{"n_layer": 11, "experts_per_token": 8, "router_score": "softmax", "routed_scale": 1.0, "balance_loss": 0.0061, "balance_bias": false, "init_std_router": 0.0125, "lr_router": 0.00256, "vocab_size": 8192, "optimizer": "soap_variant"}
Below are experts of layer 4 (counted from 0) of a mixture-of-experts language model. Rows are named router (the router's row for the expert), up (a neuron's input weights, with its number), down (a neuron's output weights, with its number) and show model dimensions 0-127. Each number is 500 + 50 x the weight over its row's rms, rounded and kept within 0 to 999. Numbers have three digits each.
Before each expert's rows: a language model's description of what the expert responds to. This comes from a sample of Wikipedia text that the model never trained on.

# expert 49
It responds to: Syllables inside personal and place names, plus he and He, such as Sa-ab, Edin-burgh, Se-an, Ell-en, Stoy-an-ov.
router:493503530536529491477510426488574531503463497509449518518555524327500570541541504536502515516546522568447460445394461386442501522472508518560474522487490487565519518478443495450410518551440522424451491532545506483468568471556427427430572500534512448433456544513491517491548479498495455502560492598517541509499324391516520510472566476549470415561575434531410469527603496430475519445501
up7:492472489614484493512506515465455543539598516507474514484563521522471526438521420512467529523466500513564530422565481507563515510515433501407485417585624478451497580554549409600470456540450424473515510507459440533447452409577487541482542468476545551508531515444558458551560584511448475516444458417492583645511542471578559493516561544528461504465542478448450566424461447522544576448502
down7:501498517448517501528511476443512557482421518517511590408410552522487570441497564408373516561559582410531502466503605534457492449487597563503484590467477536597382439481472456485459419550467531589480516412459467519514554431560407473516540464565468534504501560561503493485490431426464571485463502519547500458504443578535524477554438529544514515460449459441455553543540525477544525553533
up8:532430492455476520387558545519612465476481446496497513508514546547493510524425549537529475433533469486531561468521565545455443507491501543523466461418566522442534425506558431408493451464481496474576546502482561517446396453489516477590528427541420502537493482464502517484537478459464390522616560465508490576428478531398387542542565551574610439536437463434527428469435518524546516476461
down8:475536572511468421499461477510519514425504542476489527491505515466483457496557610451565526518540449440465496413488590504537484522457516496477594460528564411459354482481491424453468485506528553463451585461510551475446540526526565510480607519443595417552541467402565493482490492448450535477496423496426483461533532443432432505529413443512470563533483582469527471508428390535438490404419
up9:461465443489480527506472498518462487484483485555541495443481480510502493456514614549520495510551559367522498439552567580503392547488548507520490491459606527509478500528467562535421416470450504444526517611532356517483539463551438533518477494599391525556447565507517535470567586434466540471572525552523486512418541514558426483589561559477464494516383598530495514454445468550498540476466
down9:439459411476573552528513493574483434466469446455587505516479505407566474480564469510497438565468532533428500554481418380458502441511487451490495446509526431482497577450492493497442516532544567526510442569516380585338459529547477480489557581590558554597527456525559444529499545518511477520448495514443509515514479473494527593483489492447420499481615549527446500559451577512492477481568
up10:457545455499600494510528326484552486471520485541427516431535470469442460479454424485557481553457404415480573496464525521533466560474492511602501518505484379562476475486494574451477486456519479465539543505597458539567394642533465489483444544501461526509452456604514500504509525512504458403476496458518472433493455520506613476533475506534497454412579536495527474516431468516520528441397
down10:581359558546489444445513453536597516511466585516437511460593475516552505492515391510467530485554399494472442512437522590546593514518569372486574514371528521516502535531527590485495557526458405585530507568505534476545490457553526500418598550509496530449557480474456477527519470479538529525519514464450505535558578441509539525390450515523533457496512463534504490518500445532534521413444
up11:599548519489428517429514548528554496497501522517500510585494549509590471523506574458495602573568457506494468469536493534481587514504460559398512491381492475558468543550501461392458522448605431593568602505453427540532512476525470529432515522508577535558600456491409604547485506473469430492567486464451514446492470474607428559420470524540554455492473504476482494524435447500553508551492
down11:573562494475487401571474493488493488528501486542470545538521477463488583502440607498508508533499463432549439473489627560499507427472508466389502497499564464500447459512522468503477562453391498506573579595447462506488557496484458563470533493485551537489543495443468506481406600511457469505508529465457467469478447410472509496486388615507519450475451509387449560471486497657593450446468
up12:523512455478471529547422442476510468438505407439535457534592402524483475413586549475532542462530559444508469584538476532443514461471533543404520463462447421470539413512504404465497475558501498493547408414519497595545507506463592457497427448544485553564452547520496425469470429510434460544621427472474467465539505440400463487491490474521546514590415541500517527563571510543449460487432
down12:512511493497495451513554500543497483440478618556570525474503520642503502475513522525461513372547520594576486521459482470502509527531478508548487506537486605461558478521397531538565466452535554531524498490497493499549553538429562485439480544444493462629423582493472525623514571505486568473538498416485451542480612535473443539512625423526532494592521488493569527530588558434462488521536
up13:471515464534449509511390534547548513433508453427542499487436643550520518410464499472397485580594511442554493472567515506505483547524561454531529458471612493566474448429455484557462530519433505519527537496518582455512564505494476495532457582626541482531488445546520550489535522579430533496552518492494475523537482492479401472571504548464499493455567383540561585464429457580401469445489
down13:485493486543499512525445478535657474494491423466449572561433422596524544525453557553587551569487595503487478668494392483571417458524498493494459435557521537508491551498587527436548495500525614522474493524469518502434559537437478526467465507514524541553404568463408523464500492489558479509551445421408565600501478427464480538514488454464517523501485481579522505495483472525511530549487
up14:531509545483622566601458428434455420475458501489532510546456464528468539462585455487523536563506543422436488504496521503423542485471506504462566500618642447563523412577475469564478499379497534482483453413516538485568423478473465501498500517510507464483430528513514503517522472567566520446494547531488595438495478420481549444468562515359426539517455518502605438522560497476501559483496
down14:563347499448426511525513513454516552460526513503551546506472518593469437564428418464444586551482469484484510484499559468527494521493477584512470552504490523441508450424547481497505485556545485549532549450526504446624528475441485470491380580370525506494538553504484467515509465458480504503551494498524504568577455592465561515536503480532482398533509527490386546580600431360447478493469

# expert 45
It responds to: Opening or middle stems of words awaiting a suffix like -ing or -ers, such as d-augh-ters, hip-h-op, posth-um-ously, gu, writ.
router:518517475469539474452557468513486521617484516581459530566526547331537526525492509441504545454494454502506349496434499519480506459462507447517484488397565505551484527479461447584496548577535503469484517425517448490365505401403547489525558508529421483529558555551509519471558482446495574465492509509578542501477514468476521430454566411431473461420496514485450420421504518377511535490491
up0:481427469527515500516526548476530500425456598498541481510553576419560452446525593520618483497456384483446490527536484516633531523490449465426544509553515498465479470505506550476452417536514540480456452540474355518554447435441543589519418441507441513518506566521427503499510486525495546554564560464566503429573426500599427424432503440535540512580472498488481454460488450464574452474503
down0:433559496492484463477466572482478513536623562497512516502467487350390504493578486511440490613457507476577516497460594583519523501518510480436511541524535560478438492601491428512474518449514454518445506568562462448500494516399463506465489603559537509496548551524514430534421454421466484466558470458618550471457498493435501475512577474569456475560476509465484589526460567577414514419506
up1:569595496474497448555509527549374542487484508465511459484550513503463515574564476428467392552381516399515420431517458520531571484545600457506587477610513542576481416563518483561474552466500495431535426459475521560493523505490464563465485394624526540511565507470518484565521491543460503490525539548529496487586526471576549513512550454516454527489485429529537505491467522503550476592384
down1:445447527487461477580465468459507528495506390541519507459395489550555521447492424488461546458529600516576505407382418507509442438627567512560490580472537581426514507493530495555475501445448456493465486525491484547491473587516511540495555466368534496486509503541488417547508558600546496545485572526552544551518512464467581524501553479419492520478400434425457511515478533598581488507478
up2:444542605527510595510460548443478491520390436503463540515416561532454456511475545496532477383415569468557510607434502521576502600540517404460524465460422513517531540546506526495434503548488426457532518516555477593503439496515544546492486492403552560408439520498565444531552466443418595457566478511476565476479502461561439534473543508478490456466521468535478593502435487536474545601467
down2:594418391493469521388490475556412548471400472580517435484511532540420474489510490470462485476521548535487450538493606530470492489466533460506503467577508518506459480527536541546551486523548511456485404442436490536441523508591523622547509476515514427467445583473489612430495603456578522480555442588552486420589505452472475417528541447490536508447535528526507422460515495497388465501471
up3:488527511537543482514492647461510568516533508508496530524518453486593489560538534496488482425507522515524502474461501448570516524492571539407484551498442494490494397534533504390523545543553540429532475538501616484468652506594495408608484489484476430520559496520442558431542594504461469476375523478483472547493557524615469458484508498466560425473458545446371506490503516487493570500458
down3:393533513552443539491552449499550524507458486477439564381382543453432478457503417504432510541421493498472476536478530523602488554413469520507594494523479491510459616460564572551557508517481479494527538461490538499512510579475466480462555460574412555478545528490505467589403563406479467515515542556453565539391475502465490463538530526492530388568486537475491545607496544587440488518469
up4:473472584476541559436474455457579497503513522535457442523547550496519511442603529443557440557520417476518505501475524477582494532558495460453373460521385508521540409536551478513457525466582468506484441571466508501461465494532486428517520517523477530493525451561639462522564472476566522510501350550461451462595563491505526450481490574494460504551407547484472519526560565426437494420615
down4:405426554535517520436433423519537526585479426534538549513506459437479399530597428491517431519518528533512629517501503419424451536491501537493446500428459494608509457564481559479524481494432519520491464570524429616448447615531539483511508434450536596445562474493451523390556508409521480470552609447458578519482464492467538557487558485499517521531536546499470530463482490472555441507474
up5:523550503504451514567456492547435507491457519446467487456507498456518519542512615547452528487523506419546535439486488555476458479593510522385498483492479507568510571565454418462444485563622524511500436540577651490512572469462455586395489442524568477537507485444528455409524535652529492519468445503517471538414459456515480504473506504512548536501436518444429458478412449486533517400575
down5:487536462482480526468534546409531511459478460490577519522529360519514541543509537495497467549459512566496456582485460590543613574542549404536530517486503382514534477393479577457454489647507528541430574566503543496452492462479449539436520517560490434390461469514517455431468402563537533489568429425507517447524489472455546572502487515457422508483532476557471502486431559549514551471565
up6:504448464473472490476453452450591498487613415433572483480513480507479535533480513514471551574506508553519577570457513512563555529465477494490525543532504540431486492474478492490471591453504488538544451623481429608444482493421507522540502499496430489531427457568496421483428437548533450542421461553538487555514555467349588484512591475406453455534539480486570509465498560373588428521511
down6:453631498442556433496470476520466569506509537569446580588602494503553502530416527473514457474462480464516471459564541598516537460557526454530419490483441504538541520510558559523540595539526517593463469505417439431450479455494426506499541506516539514453452520414455423485511474488516536470470466488473438390422464580522485490436501496473495582455492542427583470371573429550408450494491
up7:478466554490456506437527527567563462481576567414396499529538440474526491457511557535555537464566420540459469451497515540415465395411439426488390482511564539488467537518541500457571432529416558457544495509564445539487570442589517523498485439451493559499492412520502538569554527504423439464466453539498549484478511379547504461493542449458544459510420431482569459533475487483552484438371
down7:497462481534593426538542473441489486484461564525531530424531494553494537530533418438513488443542487529567508487527513569428576510474546526518521376464526388519515478538513451405506479521532453483506458441484619406541452455466501481436472516546489584561462524468534487419502543474509477461538489457485604400543463465484403406391536484527537505603549434603487462563562488461528442562554

# expert 56
It responds to: Opening pieces of common English words after articles, like o-ct-agon, spec-, col-, gen-, or-chestra, eng-raver, prov-incial.
router:435524594474571467528463463571553573542449598475456525478495541503497589468560522470446506487492537414490387498458438439438475570546515446561442546530532483509569491445403497504435473560411489476504485515494373463461402464429500542548508495500518361450578541518516480538527486606531520524450509444516514407469557475559564484468554545476440505393466532481527423516528534472506545423511
up0:436597396472499444430531487433441489536497485546459489338528497409472499458424545446460494479568531510463457527468467497548510461416462539593593499497522528534486381478513530543461503455470463511476499440402525496479513475569427557481468618511447498554459522439490537521430630498406522526445476549525431470450526519497507527521489508532481503429426521500460460633451489477540454561541
down0:538505429492526490474446511509531540596498546535514471515415465452536460479499564474629560485438556526583486551473529491495524433527453588502564412511543508501452536436513392404498409498522521526382372576550478524472501450533460470523485569466545440580457496449567447513512530530537521517550529479514520461556461419488544597477424447421575520538505576470453534519456483504425522388541
up1:463508480451501542572460493539467547466450463536462447505470558502484551572476457450483478454547461554467515463554512542470384516579544426500533465585490436557501497560563465527562492488501558474479479566586500494440510439462485541539443545454416521552425459558446589454527497508569436418532579498476577443532420526559496579477460488545511527620608548579485491503509563614410600478541
down1:407393424464520546483487520556498506525492575469577509564537430555517652485527462456570571516408497599531563501446456494447461387496581573543498524655577544464507514541508524400510433455603523429469519494595455492490466529513499478511481496522397504472549519537560482547459488472543516518481542448504531471502450450488541508424496537525520457583487495547497540433470559499559529465544
up2:476495434532512568452537504549429469494554483527527505456507491535552501487535519486502570546411523589402488533535487477436584449466577427534451512490501526514499525484524558466552495525526396516492404509452529428522497428445466596558451532477474497584441453514483406498421513488560510512545558422456509489447505461413481526330599512482467471596486544470374518508571551614491531479529
down2:535438473631536448521493564552536495484494475514519544494444429500448501522542455513484566497512407571483373459402527524519489453463584528445552539538531444558517473605528507506479577455532435554533596508488456489524547549502497510401432503439536443391459457528507425540434475564458460549435620512454447549581521495507543510525523492431442490550532591548504517555556446585507435458528
up3:445494530451477536450528497475571468562512490532422455486525533564481459561524511371476492453478452483556517525538484517514473500427429447461475389490441578368471537513517522519446525553465505539567417511478473511532560467466595475497511435490466515468471484499485453480528387410441466522550547668526484461477461510526576518560526455439514553482558474395525500424514407582512596582462
down3:421461578506456472492488459480565509543543410581475629476478492458394424553526486483393444487511467478553522529425543476474483430518441522419483483480542483591551506491430417532538532437461489511545475487456478464479517592451473419471488491472539510559538502441480473472521487491458549546384566485536460505499519519561555496565466470486604491547594646481602516434410491454473519557451
up4:512521439487554545581516695479520460414482487430485441395521504566386470443557503531463572520462570486512492495522488429563501523583581543506528452531514481476490505551554452534476512490527499486452454603524414488486502451462453509389498449569526500462572483500555568542498506555480548474473482500573528480557448512536575521452520505458519376524538556421498438456442484520545472568393
down4:494500499536507430593495563377389533436487421484461545540559514530616440531419543465474573536556512398559539489469560531442503404506578492487446499450504465479454505543461532427527531483531564551520497459462461559512475507512406589457515494589549547487502537528479540507558506492417542390449521428546525502510425522465456532424478469494513465477562401446598521500556517605502451536521
up5:483583544496563500488459522468531427474517466579463545475557530523468500492453436437555537517475470461431536429477469545453529449516518550487425505539508497571515466418519514452447536459433497600461476561506431512571443501645447475553484496555519473463441479531541434401521542481511480448522477487481426482528534555451530549445550502488423526567444552507401525461471492418594587424682
down5:536510565508614496491428434419595395459499494539491553476525521593523559500477490432477524490493542465455421566489605497415480541462563506574444565359424532597510493532437425493525523436517535497508488579449469513437494561481457500473515527527456549521466503467493539507489527397468500494592517409375461561509545486566511516506525515498432605499440539484472431516516479474432498497588
up6:500498585432525506475492553523551447432532568580558514553536676535462500464465511447479584393487452506478472518535499453530578595486561450403445508529405498483526566433532497503520429539496567466407469429502540484443469480542463528536520528458536498510499521440565535512628574401512466427478492520511635528436575517525545483621522503502454511517505506498502522497484512570472480517443
down6:530441478453487509526448557617656556485524515573599546543495504556514353584477427564490497513590505575436457566511557549590449538570524518450492555466488403470491499559476542488543500563424431462547512589502446527526447513536500539515492455408504437415564574482411475519483501455524538554524476518542562464515561424423495498480534499507527502534500482504560542486490478459553442454474
up7:554505556517477497408504384545575456533554466585502531537535546393541464426542483593517486452510443440436488513429479495527430574666456460491543516458545532493497496400514527514539521536525547459581464408454591459515440510450522403531515512523432512550533480534417515569529445483515478528537588430518445475510411481489554451520425469442475480490469544459439488535443468429419487541503
down7:469479509512547504427551493511446554484573568539548556511506501378481523500504520427484549562462534526455591461441542442532573516479436546473507493466510490443518568493495481392426499517505398384428515646441391403520486512549463560490510483540551464509543445514479513509449426538484479446544483507578467513525569417524492504613458494490462378445480522532411479520542506543601510533474

# expert 2
It responds to: Final word pieces ending foreign personal and place names, often vowels, like Beltram-i, Coimb-ra, Maser-u, Erlew-ine.
router:539457550503546470540538496516486514660390497492444440451542426453510510542455526484538458499431521634504555527339450430543540516541473553488456548530424479493454603451511469430477486572515513507470426486555548434449516547478495530492512494362522404446487440464513496567484503513483501474487464579546490540486457511618468444506478479540492416532538522455398461458544510434469506507532
up7:474475563550491464496449444455522501513519512532497534521542484515491486510485388562463540434493511481457515575484467506473455519404531467468483520615432444512533368528562542542546522432509475499477557629488410423488471468585530508516529385549495536516455555484575528418495400460463521561469411532548536576575527576671464507536513553514464499561487510497491550489536518521585510439573
down7:511476679452470445501539446446499503467546518553549525441522599587511550492421524531405552462507529414537447481526533500438500519423546483462558452398512563555541511533462483595594491429431528513536501496442499505636460532503485530475542497477476478516450486496503450480500414485447533484452532480417442611512446570509500537482533479458393499511441379567497517513505428500466440462518
up8:487514558470511481450453642553544512498454507458456550488596462465505461523438472586543545562442539541561548369473466500553515476471463451399447499518483452478497460499414531469407534428516444546537570514511501564462452540512481482497509592505537550550463348531596517530487554563608564475500473536512564416561512415507509516479470472505491460511483601441537488507486617489469492447547
down8:484411496522498540556559512542529576527530502513590455487467460497442520507452543478465459471533569525434550605432354468438413487587431528531569477509506518467491537484482473600547440578526458413385441438444596447477528493436564471475472450521506464474495562422469539444577382499458514493519484496528540537473531601550449494523480445474478399483467516495492461485582488405464465520477
up9:457428412476520489509478549467444542503503487493416510522481508508506544488551465510470474454525566583424549452510564455540538638493427479611540537506498498446609550458551386491495451532536473432452431504543509570497485560454517497538468401464462532517493400470501469477539524599553496479565545573622435506472615480526452443430441452584475406500523574481497482543493436496562517531503
down9:498489513493567373462514473558471499479482468439564525584601450424476510494443525439505430495509463518536460535497446489533440505542475554436453480543497501555393512492382557542495515432558576525495603434390465446457537487571443474440545598537545454425537544462461565547497435525535492516581479447503504480538464540427507487536534490456557514560555455405496577594545557426480546433484
up10:501595488482453542514552501491464430552492514574495542478431410473496509483474454497536475479415631589586542416497433481567515531453448594469427530486534554469485497587531509469475416496532533526468401472382467508533495479470524507522545561493421544525422410470512530515594515442632510467486431484449592512490483561540539470481544527496610594487499516496468520455548462456550570500564
down10:488461452458578540541540496445490431547458438450550513469428557477513529514455475544511418549442460514433472553439348400504528435512520526552590397495496472515446472413469511427477554479536506435507570532569479479481555553505509554504494470552438511461412521533408586484446511469367502555478510543457424474501447429460466519457497597446400507509499540536467454470490541384496451526489
up11:551508462473528541475587598510505496530487466429542542487463463469436555487523569509478480566470433498531414416576543473552615390521532413451516496489550490454475580508572476482416457542544556542569532504553500468579469469404520531426558474434554475465554457495515497584506574576425396416572514513473447449483465490445532540427524411525587546501506462526551442466475538565450443493497
down11:473522474473536428505520454476444466454540459534530520435482535635541370401528482476442626484504608518522591482463514491401386519478450553507512443537497597544547518473427528531524507540440531470502427532522549591517493498538530526499493485540373497515417566536486473464511472412521617485470518458512548595509541551487434489538505516442453439526458497485510499525573438454541562529564
up12:549483552488494576444572462464544516512542511533509540573532503560494529476443627514427584589451514551422430539507497512530452413638499458548461459461488529437490487449537509559581549561553527461516565541500453435472485538521452432459565509495481471534578378555452501555487461531533502444436487499504450506615526499548514581442397459540567469514499416503542443522481559553446540524409
down12:496542465574496495538559572619477458482480499399516514494549355515549562548512475466460533458541512431523432442574441398551527500465470510466535423548537404538524459504427466444444385473517503533449525532564587371502475503559542520413430491470514456519491516433502584499439581456476436569582482521476510434470434526455511477495522518436494503541573522556451507501526502409552485540526
up13:545425475531475492485464386504527457522474531517524508560433499472523441408418469509427382542539505425470472498451529483459469480609519526540531500430439513504552587445542577591445460572476533535411442527483509508441510493550390503451538504537476562520521526489562527518539453406496591440406530478573575521516468560444458516586562531539528543460590576528538424575498477485512487465415
down13:475544491467408551599473489491523465535492422464456447506443442403477562527535408585588523518459551566434532568466488503459539567483491500618516486524368494442600500540493499409452552483459453475498509515498537532373479533454492476538412503491506504401471390562434491485530639456574485611558477482467532456557473486570496517473534479491440547479476492520517539530481484481470544510534
up14:440520490535491523424500460509513563508477486551475493439517478490410472494472454431485589532402464475512434448475490507575538459397487468522558411420562458500494479459501409456468535497433485466428579521434457477549423536433445488514516340509530567502510417536532495598531522560481427495431551502543464499558569486507541470514506511382615567433471460469568584462405491519494532486463
down14:451502482499449526548436483488560546562456460521343621466448522545487563512504487451503534461475477475550490512437578573545523435328590524493536502441571442531419424466545470515504551485429505552459550469439441506445444446490409531422543542510533525503572432527502395469458495570438523510458499483458493477513543488538514451528519520463470526485390493449524534493502481589546503404436

# expert 12
It responds to: Short pieces near the start of a word, often after a hyphen or prefix, such as ad in self-administrative, d in Vice-Admiral, ev, el.
router:484485497389527501538459513497519512536470528517454498510615453419404550501519497487447446561441491510512439522374488345476496477528428547431495467375479428571521554549450480537492502512396573470428502450536509450416465478516457459441568521521480468494511625444587551529531566478539522479485512556512510414423512541530517504513584451458446452458511553498528516536534402526493527437562
up7:551460444474473476497549537592392459461607500535495512475429551489523539464478501528478516560502421550514494565562524504433517409528540421442475484520405444559494486496584572438518531461496509503552549485417520492401510476383476529497583485585395500524574507466458507499465543508486530597484493485462448420518601580506507488551493577449591433563470505372477544545523545453566466502491
down7:426470478528438405519395442478388417468625465440547594448462484539537526593516474513463497463503482508554506509437544549529474503495434478553615458458563474514449507579474621521499522423443521506435458481573562486539470448439494513452528478525509578485501584482526541471438517482487437549458523561408436554443482514444515568513541586463487524446448526451421515468467441603478518517495
up8:460376446500414508571451584566441494526579547614566481552457594400473528496461529524474404548472460554552453473536516453483460520484537551544534525476442447503493479559538464450447487472528541441578466480541455520484516489513507435571477454508537488527483550471546456459400546560434426529508435560507466482546384504488497597570522473520538591444453488539562461439493542403498583497427
down8:564478604588484557493580446535466495541517584509506588490571595511545485552516472497401523491484532598458474515434475443462500521486561529475436437509476400451545468486399487573470414510516519522433487504478494532515473452562527482531539368453515447358446509497415581441416465528496508599487479468555462486496542531568530562495576524549462445484447500543438511529474562530422464516452
up9:451527489479497513535441464511415495414538543356472512491445469529480472509576374494496486463438557589431556481498442502499426535510524427477444445477481447507476583488515612474492534475511530484474538545530537589500509491613514504486407450518386516444447506566494468591515463396566465501523521457518545478528544542582505493438537463494489502639576553529467419597571525473522511491478
down9:518476431453486508555473540531533597518458518420482476541520490485555649557554463509477479573496508542496513457461597556422510516515505481507481566458492446559515605508412479570528498475562576457552521465534529491454534479459445454535490450531450596551467479568521542516526447508440550504514595433509537540561494536425571509506547394558459487503582569326502551544557500578558544480470
up10:567519491485562438539450466491481421522570542453488513423486568534494478514462479525526505492479482570378645453489488438521519428586495484469400473416538602538447424502540491509561535442397553497513379471576573443444531559464484508493544529478489467511456486520586403525525474587458528476549492494552497501490587462478432565599532455500498502590476517494561415474519478586541471488483
down10:512518436558456395476510472496457530503492436569489555470497514515587497495463538505465537504504460518530488588477439551454499459569520485485561438456611522659440515557448475404466427508400471514495471579496498517494440476546468625490500586519509508501534461589385554564467441538512559543487483514451492379498492534529471482549479542513452478514597382458467490439417447440525548502534
up11:512462411565452487497441444521497576490547531587529484437541526576515575464447410575513484509472564453469475512494472533561566387465446457514473518516553492507538533427502491391526511441513490453552551530533349579487514520487559458475545513503426404428574541460364573565411450532518504507450486508577458493583447542545481499512533464476575443536528514458513598557492567503505467514475
down11:506511520468503492490493520505598430527509589541424415514514403564510451389550547449508561445512486569413437489552487520444439455550590485543540484420531469541546574550476547440497512564542357418486448462531546537504542488482510432474465544490544434583479415430550519447520575569501442523549478491472455499442511488427406543526554480529632486549533452524524481497397475521498504516535
up12:465474510567516520548521431380450541530522456440533492494509474513498489424461562514483562518447607436518590480511485554482435485544590480483473468482524490505587597480574476465553529534487528565500467465459541516545563397433374593415473512454528509540485520480494517543500440506593459611453466516574470565551530447471378471510604505448506570579459527524529471573552501522519549472425
down12:498486455596525584514580491533575499554487539505510524438535458457416481433509520559482540406503487592538576483485479475491371504489510597515516375551462420531516432521499568513464407526493446457469438460547506453494542463440390568546466498472517513503440515494453482489469429502493483530444460550462461576437484504567474506504439612405520515457498584603581534436517496429484466463419
up13:478449476456467502503412561573473554403594492429471476493496545519490517481507450527547482541520535524482622506487540579494520464486559512390428454542515500478442541499508587526471585524548487426482469518496514443513647600557508448461548417462480424510483461468527421447443511450395502401544495472539529452475551431529543591584484511426551569497414536554527419483430520471521490535478
down13:428569554498524560490543517443524445568535390508612546495516552573521520473460494520473564482404600438527494485556458431561503466534460479541518506458503433444384391510510526455497528489448549535519478472477528433476556538502533464527492509496567522480467546524465413445472544487545583446474463533501597441533467426546496600535499429432499595557549485581529558457511454564595558473602
up14:476449518466441510431547548507516510510512468603554474526557502578452494602594459530461466462570490576522503569531503509502466482501531462350445523519506546402469491509527486455478489433598500638491521440462550445533505524500584575527559530535489471492581485530475527493516495535457519494599495458451556577442422459543527601552537401524457526532482571514548609576437512451519471578536
down14:525542544491559536533464549491496463568523479573481547539578532498497497589552474510505482550497400457484547465420523466533421524502533411515483571507585536418425453478451538419483523553449469497595449523464485520395490424484390529535512497481431335505487483538509468541544488482489514470531420533529483506487492542600564466461613454548423446509474475456523546465427530606471498432398

# expert 20
It responds to: Closing syllables of English and Germanic surnames and proper names, like -ock, -ford, -ville, -ley, -stein, as in BioSh-ock, Clement-s.
router:475500501505562484531495406533528607497442525489444498585557484504565461485519441455532498439556554612445523533396468322537471544479458591576477490478463508582513483413472466447476560582494543443425467513467494556556546487540425526477519500513473538487477548532509567514512505452517554520479580508477491589494518567500480418411487562485477509549524502579379437458532514388460557519533
up0:469502487535423448501534466598483585533539612470535501521529539490406543475570456466518485501548469560539476524573467501560509518555539463413542417471557464558498459508519471485532435532521541419489523482443520536510527409409422476481482547586504579618543510567455509434548543489647498469517494385484503449466551467433520524546582430531554566394409512551480549451495455512522486461489
down0:550493422435567448462527640524562489519467561562526502546471424533508507520462505492528532508497540469498519468521467604420433540552555565533467547560510398486388443514433557545560470498532478485406480538523545479497432436483542621505487604508467389532437519487515473532454550486469544375475482517510528399535425433448479487482538442482501458484475591525499439552536475524453443559432
up1:403504551437460526485483527539461517452496478425464499478542443518526554483520424468425522582546385460508564519520538581515448440649534494494591604523535479428444503598521455513519404536550534520449484391444434548541509556405502476481461490531456490556556493478506570464468523472504479556484513491533571496459527560587479497428507564482482610515478511466528431478481401576551522410504
down1:370486515482563580456533600473412513525567504534527507524480564489480538510523504547451483491471521479503547430561536423472546541461453505563474477610551524474557550506479471498549550438467565477494569503553579542492534484469464511578507547549509517555539473531505490442570583558432561522550542464534526567466499568531481550474535369459407506605463393475458584569507522518632566448471
up2:443517515474513506525419433529543385454534518552485460436551446493486472525497390479496508514414483458436513498513530517420445548476484507457458522527583531574613515417549453430459457515522494567493430563508529511498544587437528571514498508550475596552427461523569521612569526484523409549531531420416488514353495530534517482507525472454457583471465450515561398518487579524505464431522
down2:494425460475512505485474484419547497497428558534446507482453559537526500514488548475493455522536360464548442479383583530568548418524497456450515532422542441488470601507478571533452539471492415476542464433518524444424494442503431553433552429573560531563582478480439486548511474552463502412504525503502411504443532599528429436480474558565493570487494512427454489448436455618545516441524
up3:550555501536482520598524523533469563488438479479367540431516547541517522527531458505514533623451546440565487453532494509632598483502517488474505594554519439568448504509515366442506454497567479434443501473479446400496445462444499492469499454466441625516462491547475419367511538526505504502558599538428506484526450484494520453502451461417422493458490519520430550555447515507545508499478
down3:581525589497412520546512523499464516610495494517359504506406484515544549527453475524514459575552415482493437508440694532513579500447535485596538489566453539531506447539579541439508471542562467552522564517434483460479521550529436476446536482491529527522534435489504502468390478573502529541446507560490561471511466455534552534522528535545469621451477471492468580518430486515497487404457
up4:590430488481480487416506453544548577520512476493431488435564596548466428462521497554513437513565511488586517453503494520578543492506521450502574584450585535448509540485521546509428454498481478412455570457523428475494508557503497512537567457552380456543553593386482465470513403447426453580444497484516479460488426540461464521558474518412507558452465400510473433455435553495554466485410
down4:469466566489373490452445595499544490538472469492488548565458551554513496441561475468511441522502514491540509485411753581501470514454479477362496508527567485591464566547546505456468555539491459598478570524469503514544423471512454496450469540535521471432563499493510535507505509472522463535486537532477625485416486407456545462535503562492499447512487473441463578510467469508534490480501
up5:427535467522455524472560471534591531480480507485481528444386499521499532532547515474529557552397521452463474566541436487495523488420542493502559441537429453530424424519552484553464524537443463478518586556455439519465585454561528482522426446479475467406544403455528474448539385509581505554519565491362431471553522428580469446492557473572555523496516495452472577469454535565488526551400
down5:536590496499571518495540468453482496521426512537410647579455610500472435582453385508443485467541452482503477500558534426516500485472460500451421475412554470400497553475547560536506452521502460511472473484536454502444455485499428528481526499544471542527539479497432551577513497461515503550445451470511456468416544537578590532513522411424494475456533570507515569509405446643581545472517
up6:510404416486433492525563460522489509464478508542545551409477444577520539478494377549570491489541585446474521446517512482565468505527476489417522467539486540527364543449508571407503537532512479512489515518561618406605358566505472454540431458539498521450451436530465427519398481617496475583515513439539490523539459526466468483474486459509430514477479470437527456576486437485490522475530
down6:525522481496496493550536544555419534477528468561559454454574481499475533425522502496524489391450525493581479532604517363441483421447558541575497481594497527477667525428457417388487449518535523552467438436441593536506462485500496453490500498395521433436481549458530584492576539483441546518530476506511515438487507499461515468543533448582564482514609499456474458512512491451444519563511
up7:566454547471516494481462496418471437511522482499489444554499472515560425500429493453483514429427476474494517571490468451489509489602509551473550481519484454580577563537502441500541463549524547567524543373408579496422411527456574554529496531463447575492504499544478452429522510510453568468540458535541395491528659551542503501564486442460493582555524437591512580532531466526484386420505
down7:610542538551446533449537609520525507542438487472539457512424471491455638436479534494493506539600455494471414445495525564561519492472485450484601512582613518460488576605606462488544545467497493485536565493407505577510538449564551564494524535492570430457520506475485461500480573485437441435434482517418461451557478490494565555474512478542397523583572537497496477433457540529513512483495